config = dict(
    n_layer=13,
    d_model=256,
    n_experts=16,
    experts_per_token=4,
    d_expert=160,
    d_shared_expert=0,
    activation='swiglu',
    moe_layers=[0, 1, 2, 3, 4, 5, 6, 7, 8, 9, 10, 11, 12],
    router_score='softmax',
    normalize_top_k=True,
    routed_scale=2.0,
    balance_loss=0.0066,
    balance_bias=False,
    router_z_loss=0.0001,
    init_std_router=0.0225,
    lr_router=0.0012,
    vocab_size=29017,
    norm='rmsnorm',
    norm_eps=1e-06,
    tie_embeddings=False,
    optimizer='adamw',
    lr=0.00172,
    beta1=0.9,
    beta2=0.99,
    batch_tokens=[32768, 65536, 131072],
    seq_len=2048,
    train_tokens=679500000,
    steps=10971,
    dataset='wikipedia_en',
)
Below are experts of layer 8 (counted from 0) of a mixture-of-experts language model. Rows are named router (the router's row for the expert), gate (a neuron's input weights, with its number), up (a neuron's input weights, with its number), down (a neuron's output weights, with its number) and show model dimensions 0-255. Each number is 128 + 32 x the weight over its row's rms, rounded and kept within 0 to 255. Numbers have three digits each.
After each expert's rows: "gets" lists some tokens that make up at least twice as much of what it gets as of all text. This comes from a sample of Wikipedia text that the model never trained on. Tokens count by the router's weight.

# expert 1
router:165079147062163011125132093166084176067121077114059097152148099036117100073175133112126117178175192164146110141105126094132100138227139095058195155121105088120114174164107121116137168080156104128150181085097128073099148129136130103111102134091095128147119108168184110157095098138103121097055084128138145123141108123123110113135149105147144112114164091059123113153115125103145118111092110162110093138139123147112141165161129081139086101084123110122150141131166130145160142151128146104116079134152036179122161158122129093055099105124118185161111095095181129115122119126090087195095081134117154118163119130174114141144087136129135145103168137129153146135145102109144153065164157131151138147135105122121132109198133143154144102147092142158176134134083153080138133045110110
gate1:144205104107065123161162174109103122136047097167135120116101137154154079140069143157135098148160172167136167146126136103128117112166122153144166135089133147084157126128122130161091134164082159130151172094183094097098139126138163137129113162096121190115152156106206117185115174127088208137111147184118149141090172172127154127106123101135144106130123076097148128131126096136151162167110136066115084102143110106067102114122118086147107088131129208124095092160150072142127164099086169086103111114124068108116153138146121131074152105124172156057141090078083181128189113106129092187117105105180097118181136144112175201199131108119129132057134129130125123079110069110167109102095090127112157171110164174153133117119093056092165088156176153157160150103146119115166124142171092
up1:160128124111102166150182119106117137149135107135144158164117124163175166117137165131150117107148164090095141115085132143152129071145166065176150160130085169119137146104106072217121083140133097051139155205138112157146165119120117129106129125101104167140108082139121146136106146109110149148179129128137138144054120113108131116143157089185062145083148165108122120145102137126140117066142051140095163088119117147121056124118128186139177103107112106121114109150159089132151139183118071153236102169131139153112113137101123178130097150137159172113056104135068046091139165149076088189081071099205099102115163154112121148109108074127134171114090159140140109114120103084205169140140116168104192116094131119131163124129103138190160090121162129177105135124078075153168143139143135
down1:106177160157180142141103114134126142169185177185109168085102151167107116074157100152120129117086112120102180080150000119139125145250163159117119141172154119100170116150113112159100128138114130161131089177142147108122114079144146130143130121135142145140112065146115109079176146111193125134108190130169106127151122144148091151105099165150117103080095165106091093082175168141153121202197114084168116144162088151109118095099112145154142104143102136124082155118183064093162095087123149084139139111171100129108124168153100085103118133097180129089143136097099146144164126088089104069129113135168143106074126126126131147177111109152104092134161193186161097095131100104175098144080179118148188132127142132120089138127100135068093122065135181129108148098095113114131124104119113
gets: " ", " | ", ", ", "| ", "-", "–"

# expert 3
router:191006177079165000099194091133081134113140129105114106135134113068114113117143139139135122145144157194130125096091107133132137097255131114133152119096101136134088170136058131065138158081135069133069169100131118092101118116167145122121181140139094158115152098130153111125092095138174114101120139143135173128120121093134106094125132179116157105078112113069118179137129125138119128138111118130095139127170139167137140131140182147147097089088191143092138109120114142144153154135118133125118134104128078194123128130146136064104113136103124100099120102126151133107122086146158098153115132129117106151133123125123161102095108054132203093083085107084092122140127117121153117085183154101144177138115080148132118138179120127163145045139156043105153141094114159091127138054137093
gate2:151132255050213125168123075131140158121181118175096090194132139113119160122194143162111124126149117129123115082190077074142154157189136091152113144075134170095136196104077105148138165113160156113156153104149115136151160117126173150089135192135196151134186129085087133167068100146059079099110096101143123111133156136148138154113105123136119138106090156119141121094163142142176140106131138136136119138139142157087173127155126141106040137156100123119147154125091105124160107173147133128090091112152125057146127135167125150135122108086099154094102105088117161124165097111045079119057177090120137142130056130147127144153079124164144115107118114123169086090165096116110129135095117174086157151175093179122130082168116103161149137126136059091132156101096126123165157137169109
up2:131155205147106099112174140144142097134148139096139083178143143071128158125129038102107136078159152131095143141115135107155138179125165099142126151093162142105132149119096107113146120077140108089114104053122150085118201130123142123160092120141129163118129147145165125131114094190156138127116119136095134117187133085139097103106137081127105097124142152112150153129113149117141107145135132090117175135120086094182166132143151138139097142088151133209115126116157136144183183058119070177124241187160131134138117099120105141126131170092125106107141092115107140153143189117079143120072119154141165170114117060099105136082129183049128090176082090172154107142123083185170104128089114148155042178098092076074153118120159144125116103138133130096147195208100161144130183148196089
down2:099150148121108132046082114130126068102088158108159110132099074101086074188106161123171095132143146139139148109170081119126109180208155171107092084148095126132133171068180121125139123075126146124155121062167184138131145165062097174106095103095153176107102195144114093105120143099176188129080140177129137104035133152145069144159150141153094151088150117063090149139100141130129106065153115112116127100105136069181132125150106120137135137116113136109137108143121140125096154099100135170160166140160174177154135132093125161088130111152136113151122144222138169091145142120143129132176134125150149137090122128054125163149155142123094112153176144136092119234093166092119106131099202193067133109121083210146105130137176112101127142119083102095120123153159100135141131108127120
gets: ".", " | ", " |", "\n\n", " =", "; "

# expert 2
router:117109151059143065104183082178132129127131108113118087112123140124099116081136114110172079165142173143116148109126110140108087047212129107101147149156151129102145167094152124081113149075140142108113133095131181096144131143143123155158132184133118165129180118158171139135080109141165175101123108142137131098138133120136069081143134168117159133120118119034076143118095087109189123116068074173126088117143131130132096135109148098154077098136216116073133155160162112137143143171136125141131098089140000128102123158182161098126091109089097166108061124137153122134153097079105084115072111112110121159144130126120159107089133101082109145120154114094153101131132102067148130107134134106149147130079125148133128153228130102136113086170101083128179124113098131141160085036068104
gate2:158137210151206100150151176146099133158120098126122108150131150126132166169132059134118118087155100109143179087182132121135126209130176078125125125058108115127115111129099122138100159170136080138114069131131132134112133145078110168126119166102152069109114085174119111113151174120176100111111119116124156165186110173122128125063090098115123076140157129129114124082134133134148113100142079119108074162114137102163029167115174148099102073094126175130165156117115098160154119126176101196151107153148145153120133061195092067094152164100119185104137155145136139160155120135117072116121151107142150098113169172154077086136157120099122121133087169089082128144197152183096102166127137137189148111102110140054074194107138167097153155100148147167071070155130106143118178105167104
up2:136139130169114139127129179162126145124192102125126114106162129098198156099112141085087138081125090138141217125123081169119124195125082139077166153116120156155088121156113124152189113145114082117133116169107136146126113083078164094117141148132118133103148143147089097078166112122111146151093119181142148101092094104081147145095110090122087159180125097084137152148111188134077148112128152128110110156143114148107099174192136097196128126100105144142130138085134111160129102038122154078129255096152127093072124068098158079146146140065145126105174116140161153097134173143133100130116116138119158164152119118098145144196073124149155151086136141067136182075159118129099094140127155150157180178080142173175101083095105120120135138118147091148102157170115079099115053133126102
down2:156117164201109136191185124154069102181095129126169115146104111110152155160103163151173121181125133185077150103099072122124083182125087134128131164111143092117098091145082113171156121146168135103133104143187133115155175074086049126135107109165134162136126149113172099064130100106119106121154045170122102136132139139124128138158100145147103113065130193154191107126193109155174126089135132132113180097164113120151166147124067099120096115130098136095105151110146170156176086166105103018142122106157137159136115145128168075084063125130146178177108157116113169073151174141087106102142028098134182133115107128122127138113083133100138100130136189169118087074093135117109132078158117121135106108154140143113113123110188151168136081144133136145095165147152082128104177108103174
gets: "\n", "1", "\n\n", "2", "0", "3"

# expert 0
router:169095209089206035075126119146110157114125104136121093074150089082110121154172135106185091177141172094157096099141131118115100144192169150134138131131093135127106138146096114090132143087156088100100151113147158136082153190150179155147168120111113158146103160179157131159060085149170140067140122114147198079101150113126100109175130148134133133119144146028072190106127159153122147115094119106098166164137144149077101131143179128157090099071151178107147147148147122141129173129170149121120076087110024165082150166154141126147109121100135117121160129151150142107114088077088094133115076129109083115136153136133145124129080086082137069111170161054134139121130100130144152108172130117166128125112110137134129151200133141126128117117100145127124114143041116136159096035147143
gate1:095218132102154081105141131175099132110132168087155075092144128089086132125132103121160092185089095177089122128141076167129159104127046131092198109135111113127107137143139120086179174105087145070141134092096194131123064097100141182188128146134095141177096140136148184097095094158121142143133149092156125084134126118129132120144115139188180131104118158147146180169101080129184137103111133208032129128127165115108131193117202193129101085109124159120125152094125158144144189083059163149179160127126106152081121103098079115146155156146102156146121127137189193189096132145100117133158090121114145141123136091116171094148160141049140144135192104101115123145111114126106113109148147100149089100180104095094118097155132135156138110096141172096116112119066154128127148105168172
up1:190124094120071137122120146046133128085080071128071124111097150127082131148154139155103109163148136120181133138135125106113115096169073185159142092097173154087173154109083094106142134119150123123181141075130108114139136144128149161134212169162168123184126107148147121195164086117139163102154115167132158174132153147121142099112130124135152146155155096140162154154113152097076075097188108114080111134145167112125156125101155126131099144144160166146045140136139114131056122121174193157196124107099083087122161170125093089168187127134122119143140098111142159094095105095127032135101157154114128109138142075059140165136160160193124095090118142129126146107119137142151067145142135152070197145088147076145058183170134166136102093104117159091078166098072076131131095153166141
down1:079175120132143129129146131222122093198136099140101091129144133050152177189148142095142128140117119136149136157074182107106152121121127120092153079155099097133073212141092098101142167123090198124093113164160141118203121112117128125097140206145158132156132116085122140114168138107076076171139149167126154081131135118150163076128104113109133120150133066089109050129119143116091121130068157090135109157152116049124103120147111118133149146098174122076126169133180218140093121130140106117175094097119085192174117116125120058205146082152111175147117072151137080149177162124210116139157173109105134130084122145149132084118117188163127157082116097136136117113104148113133151081161130158126122128082116088180106141061112125094108139116166115160147124096128148145140092082152144
gets: "\n\n", "\n", " b", "al", " County", " public"

# expert 6
router:157000192079128063107218082104060167096144141091149111110129159080101094109140123101152070183186181138179099140107107099133110116148184093105141129110092127151095116140113075124156147125167119115080134129122141097067148122161144134121158162108122142132155113159162138144100132160152158192119124144119128119111118100162082082140134170152148125111175119078138155133127082111173120088124115172095118169153138149094145140133128100156108086089172170155178170143121086129155148154132148153095093059141068134100166139113135141117075117165103126071108110113127099090121133106128128153092128095118103167171134132146126097125090067099133110079126132116112159090136093109160116095137151074167141100126055148159131139173076118130170112182138059139144123099092163073110092022092070
gate2:169086216108149124136132137077083169099154123132124115126160179105100129157136120109140137184143197155120153095154088181153113126150107135121098129061139117119140101129062077125128142128098154134108066081098154136078105148119132191095108180149185185131152113067129111161099156101125137094086098145181141112147109139111155144172143211149141114102154094069129112128060137125134158119145181091160106168123088185105106152119116149128173116102119098173137181086127141138197122098044169101132116147125112174131141133101136059154136109075108117139066169106110138138110121099103138148070126118090200114143157178156165103149189094149114134150116127076080190146115087107167175159125141174098187139173101140074111095171127108082193128136129107134151178131127171079097159138093118
up2:076138143201121150081117092124199107161128138147161162125176175135096102102141130106141115159127107115153153125137066106141139157110167156145099096145090091115120140107110060130170163104133119136128133062117210110117133110169047090136125146144120094210130127187201086107171130182103163123165126125095127096113123206060150092105135174140139132165064140127173169118174131123142118139139130215120055143144152091138151185109095141133181114130139170108185139135109172096147107107153151154086174144134136158165068083115140128133124105150065164106097070132118169112093132146114130091131108150147131131123114089065132056101168105135049076088076166130177110117123135167134168134148141108111091176084108129170148168168159095189152126107102119101131137137150091096122110109112082
down2:155139138168143116141168146146065150135104198131126067120113126167111096122182121147163151079134153087162170115137106139164125140145130120118148087088146078101118096115136162140115148113099176129114098116116149162111180120158055111134117112162137147133128084098116116072096132187098151075129184064119161128073112131128113177109166139107067076149122133103115103080137135109151124117107172110155117116178135083118139200180078104101173119133195148145178094129094148130116098115119172091121156103175081090167100153129149090123122189103104160123154158124108113165061157020167172105178147137083162120158146189086153153074149070161153146137118094126145105049131141193151067166098150183117112141162129167145080152140141093083111135138098143101133169132182060144111090095172121
gets: " |", " and", ",", " was", ", and", ")"